From a checkpoint of a small mixture-of-experts model trained on Wikipedia.
Size: width 448, vocabulary 27219, 77.8M parameters.
Training: 439M tokens, 5314 steps.
Below are experts of layer 3 (counted from 0) of a mixture-of-experts language model. Rows are named router (the router's row for the expert), down (a neuron's output weights, with its number) and show model dimensions 112-167. Each number is 500 + 25 x the weight over its row's rms, rounded and kept within 0 to 999. Numbers have three digits each.
After each expert's rows: "comes before" lists some tokens at least twice as common just after its tokens as in all text. This comes from a sample of Wikipedia text that the model never trained on. Tokens count by the router's weight.

# expert 14
router:470472535520483476475450510500541467481474493526483503545474473517517551519528517523508497565469538487519499446513501506514500464500481508480521503527459462539496516542
down0:438497498509504549500487543501492460544521520508467485495502513465520527480527480472513535514536536511485520469486497518537509495500509500492517472528493508468450528524
down1:499491497502521496510498524488481491523490527482470505496475523559527535504481454489482484504468516521486529517481502548546500542491534495534499480513478498481507512489
down2:534530513516472479512484525515498541485515487553524505490499500454491523448460482546492478525477542522497461505482505468504532521487489484528531519520524518542481505509
comes before: "19", "20", "18", "th", "0", "10"

# expert 17
router:491496529491491546519481478480531504494490479502483496527486475542489464505497506489522489514504517476480547501500500516537509502515425500498509477523483457508492514534
down0:518525516491467505472492535502488492502458510489502549507493504512538570490472559470512510524502534507490490544511516487485496505525533515498499557495520468473471518485
down1:495499507531459481477490496492480518532494530441539495502531487479477503522467507505483473475535516481497519523493462532484490479531489486491490518461539526519477495491
down2:523476522537470532471523543488514450471506496515504493530455461546537498536494488471496535518483485478509541471475535521487477528497480503520483503495535515549443525486
comes before: ":", " |", "20", " -", "19", " \""

# expert 19
router:460487496488474498495420507524478520516500496543481476530472466536515534503509512526481524530501530484464523451526500510524486494501414528503492470530482493500507529548
down0:519528472477482523461539530472496552505525490511503442505511504479562470483486485460504545524530475493504521507501483478545519507510522476553506494473464481467483555480
down1:516505492508509465496515443502499470491502489487491520473497521491506444535466501498464516537537515498527546496471540491490472523496526481468506491504521498501485458482
down2:477479504548435448474521518493474490475460521471474448524521491547481528521557474499483513478522519491485490523524490458496482509486517539540465502461468549490485507519
comes before: " |", "–", ",", ".", ")", "0"

# expert 44
router:519489505508493533476484502522491477519519483484489460518472452511511520477494529482541525540503519478501512454516495499543471481499473522511528500493491479500537488518
down0:542507507500523490528479569554486498497525492512513517514487481484489509486562514507489518510478513466476501443529509483553513493466463486495461486493518514526513515541
down1:452485488525511461470501489484514490470497499538493495499543502476481470497518509459480502513493510532498513476506547498445515475468455502487443505521515492512463502489
down2:535525475497518532546492511466529564435526459492537556437498487539481487472467505511525492477468443530527492514497454447530472539501520520510496513498504477511484545485
comes before: " the", " ", " a", " first", " an", " \""

# expert 46
router:461461529507443502481468491508513475516519486449456469499483480520525493489542497516515492488496526512532520461473533533572492490531494530471524502492466469517498530494
down0:485479539520446518491508514474499475502445523471506471477503537494497501469492537478459499546478499523508498493548459483516482480492518534504521488536531504556497512483
down1:483519525503455507527477524499493528444531521459502499520487454471514520471483451499513503502463464511468456418505544498525491522543489520513479453511472534518520509535
down2:490493523481492478486494486490522523491524468532483493502533563535474493501513471496499492473509487513509499489552471489517483493522537495480502466473527518554491500504
comes before: ",", "\n", " and", ":", " (", " of"

# expert 34
router:463459514529470531516445514483507452499510494472496467507463486513524518517511513503535501509500513501525500447509495536528490487523495517472517465516489472489461485526
down0:437465488511464550507518490444511487513476503481500490492463498545510530483463490453515466482491478468511497470518500453501527502489518486486534497501477480512523517513
down1:483466524449507488479510527538524480509461544464491472507527500510506524506452466484485475453518510547542529495522477527463492505538427511489478473518525490456535493436
down2:510526486489524505538531438504527548460494501517528477465482515508508479489501502532507513520486495486479523450530474507524499505495527518501503541478475495539477472474
comes before: " in", " of", " to", ",", " by", " and"

# expert 11
router:478473506512435536432476475502487517515511521536491477500485520498526492504543531527500545538481502488492528488509488525492524442503475515512528467500498523478477519550
down0:462527547508534474526492468471525512464493532491470538511524466525486526491466478525493468492452512491522486487489547499554448530499448452489508483504512478518515453485
down1:497473471483504459522503491520502482462489461512551530502486536518512507479490497532528519559510503458458486476465473504506534497466497495560517489524477477506540558499
down2:532509561475531464483491536459513539529506502527488496455463525493504502468505498493493458560460510502556518518506521463489550490519470499463491472489495480514531469497
comes before: "-", "==", "The", "|", "===", ")"

# expert 22
router:519519499512518491455500527500537481525527508531464433520484493529514454511501511516505498523526544493499537463545521531491448502518499502464512471503518470541490484509
down0:498504475467516502490512463502501487477519500563478540475494492472501480538467519539534517512487479463532479480490469504539479499469490513528535502507499496505491456516
down1:461507482475494483487526522460510521508529476553498456531513509498496491518499514523494478468518474491498479452478495519528522480479508574520506504478495517472534470524
down2:485522451519516502495459451496496535476499511474486480503507501543462532511470477479511512472500480478470500474462490504488502471510494461491507528520486552512523487504
comes before: "20", "1", "19", "2", " of", "3"

# expert 2
router:481525496532488532462470480534549415503510525517483493513477456499529457486485487475547488543499524486496533488517481537493460497517510488531512486437506504477524544519
down0:462487472493520482491504517514465508513492494496486488514438532530514511489463491493497514530479487548500481464493480479446436483525534502499471490477483447494527484431
down1:527477512510448523531521488481551518518474493479490458499492531435534506460479509501464483492515476520498453516533483494480491426520528502536492490495494484461481480512
down2:498496543554487532482503495493460458506524499507530459536428449472542485528480490517469529471499493464509465472471504465507541476454553515515503548509495496518496535464
comes before: " the", " a", " his", " an", " its", " their"

# expert 29
router:494484495486535516483480505520510469494511487533471455529493472489505505496520545498512512535517509471509498433509492493505480489520461494484547505489449475483496483522
down0:525489492508503517499511471516496502497501505515520501533519462512513465562443508516484508512515508494529497479481521489497516494545446498464510506495464485495522459543
down1:524491528460540530494535504514513464463503472504474522493481520501475512438503493528537511574495530516485466491472479464506460466468461501475505482524528537539496481541
down2:486483513486496529480557500473468498503512479510457490522503485548564472476462503481500490443538474521459540501526488516539491491490538467502506504478452531470498481480
comes before: " |", "0", " |\n", "1", ".", "2"

# expert 43
router:459482491519477491485440499516507462548513501518487485536451448487533542513565508498502532511522534487502482489523532531528520477461465492512515461547467505546501501521
down0:539531477507521490489515526536514485526510518468493513472503488503507496520486491465478524530507472515522465513518535487533456517553506505487488466521510535539536508490
down1:512482459502528491505513492515489471504481516478499464490501512467522504495469487525501509506530477499491481499495539529486516540532423498491476526519496475501533437513
down2:486463488506491491533522530489510527461442497507497518481497513493496525512491526512510488517496494518501497534542481511534510511462503523501511521483446500527481524467
comes before: ",", ".", ".\n\n", " of", "–", " and"

# expert 5
router:487495555516477492455438458520472436509490485503484484539424459492500492519493486508497530521492553504507487519535509525536499485513505577518508477485449509498480515513
down0:521538477501480466435464498504508474480493528485494488512524563549533453514498520475511499492467501474509484527514508536500474512448549490476477496485490532541446480495
down1:494483498509478496491479530494517527480510482540528508505476498470497533455529498488490504510506511537468503451485512461529530525484513528502494501471537504501501505523
down2:532551542515526497452515482478517496486525506483484512503501507501499477496502518453486514477486475487494469470524501514486505496513532480476499528511517480497496508506
comes before: " the", " to", " by", " as", " a", " in"

# expert 24
router:514470534497485522433479504525533443529518526504498501512469444520540467514483513550505502522504487522460482511524493540514482469518479498525513535479481481498526546527
down0:474473507485501529471516529531468523498483477540514503493486512495524533517522459487536482474452503474518517480483489508535503478499503486487486479484487502494479497513
down1:501539504532466490472545490480512508469522500501507482500509491535491497492537456495452483509555510485488492501517481502520481501486489505541547497451510500471482521528
down2:504476503527513472516504516493510505489483521500491510518506491509511478540522498505511479493460518546546462502531526523453500490476485468483456475506520524479510524507
comes before: " the", " a", " to", " that", " his", " in"

# expert 1
router:478490490461480516502461493521533537486528519515489460510496442508509471472520503550514529521512531483511531473489481477534492487528441494466517528494475472483490518520
down0:493471520532483511537517526494493511480546490549485479522501505524490524534486477485491466492494479498474504476436514492481533486464475498516460486495480494531491473483
down1:479539504507538492492491547460474538472542507478462506509470446478498505467535491498483529491538515473471537472545504465511464537554460490486494513507466479482577458481
down2:496499508536496497514500510508506514509517488478534478540531491517490529547560526493494464520491509519528494485522451493505526496500489505531482538466491541470483458492
comes before: " |", " |\n", "1", "0", "–", ";"

# expert 38
router:465491490522480491497478523524503498486495510509446476472469486491521512456549510508515527490555516481520515473573478510526498487519442490534506480491503492493485515521
down0:535503481493509486530513502496513485486496489515529481499535478513545477517485480490438534520462471509507543492483527509489492484481456483492502484459460452547517512502
down1:480478515498531510517499520506463487544481532497482513509454513455484503514494524537509467475507495517456526465467507483492470480519467514519486480525485489515536514456
down2:513484476509501550527493500509461481483499514476449493493512495510479512476490491487520525545510502519496488519493517475479521459464525473482539520496500567490561485484
comes before: " |", "0", "|", " |\n", ";", "–"

# expert 47
router:493458521511487521444448505500503422548473463463469486502463471516513504493498478494528525482506516478499497480463511517506515482524497536490565496524490497507487525528
down0:506487493515505503475485469456500479516477492563461554490477497492510459510514471513517521474509489505501522471493470480508500533498507477509490518487500528484461489519
down1:481443476504535491571540508512492462508476467465506497514546519473443500493490496524484504504440496490506499509508497522533538443475487526480513507475496504467506531520
down2:493527517509536494495480537492521494502491519519494495460487486490491539523479524521491447495453515485487483505486485502504530495497514509507480526561495517485511490511
comes before: " of", ",", " in", ".", " and", ".\n\n"

# expert 0
router:469461519518497552508491474501490479539503521483519473480446516495514500531534513501514510499479499513520519468472489531501514478500480523498539459504495457537492506523
down0:535506488513468507481488513537466472488471446492488505533466500535500504523502537514497526507503491504510519509494473490485499494538493543514543528493506515492473493489
down1:477459531489534481511473513506476543509527527497523472435498487459485486524501484528476526493526520520477512551513534508535536493494465478494484495540488464465538499537
down2:491477478508466502503529526499519504520541522464510507468536497488502484485508496555541513505469445503486499467483505495505491529509525535524512489492466479496515500510
comes before: ",", " (", "\n", "\"", "\n\n", "'s"

# expert 21
router:462486465489483508451481478523494500508528523511499434482505452504515484493506541523534531488514531488500505475507464500504469509534466499520524487461476517480467505492
down0:511482473511501499494553488528468517510518513470536492544503452488528521484472499512489523492457530483483486483509500508505488463544536511514526493444453544542528492453
down1:512533490488486456469471463522473449491511518488552478524478490492530523486489499472489523503523486500526521483466504481516505517529505491489526496514487451511557523470
down2:507541458446537484514462502481492552500511486483520530525480510537480448484443489518496520517491466517488520499515512498514545553437471488492469528483516475507507494538
comes before: " ", " |", "|", "-", " |\n", "0"

# expert 15
router:527479498499481570461488510543517475534492510492503466514496484543534517518472520558518545539491506509480516470514482517507502467518487508509492494494506497508478482537
down0:470532563475505510518467465496515507489485505495477471497504516498473461487513505478522525495512488478491551507494512462458441476486490463535508476527520508493473487541
down1:489521487512540555479500534473472508469506529505433526470519493496495517507548518495514557471456481467515530533508551510479499500522454470514501515523503504476522475532
down2:492492501501523536533470507456487504486494500467508518486499522495477486471403491518519495530500480511512507543461485502510515523513567476517471487483464503528465482520
comes before: " ", "-", " and", "|", " a", " which"

# expert 25
router:502468485495484545472490483510489520502509462449489461533474496513519557491456542535512506493479482485519514468511484505526505480538436504476530475536498475503489456528
down0:533494494532472477520513489501472491508508469525490534474477468523478499486504481526503489480516466502530521488527473515497515527515497500466478479497509506514516480522
down1:519505518486489524436487466425469519551450481492479545498486520489500544521490488462527466522496496500475511522487483545527539519450513512502500492565490515474522486476
down2:499470519498448522523526529557506441524538459508494463524484536468498511478522509468518513511506511472460508492506529472492524475480513507497485512498506487480487533498
comes before: " ", "|", " —", " \"", " +", " No"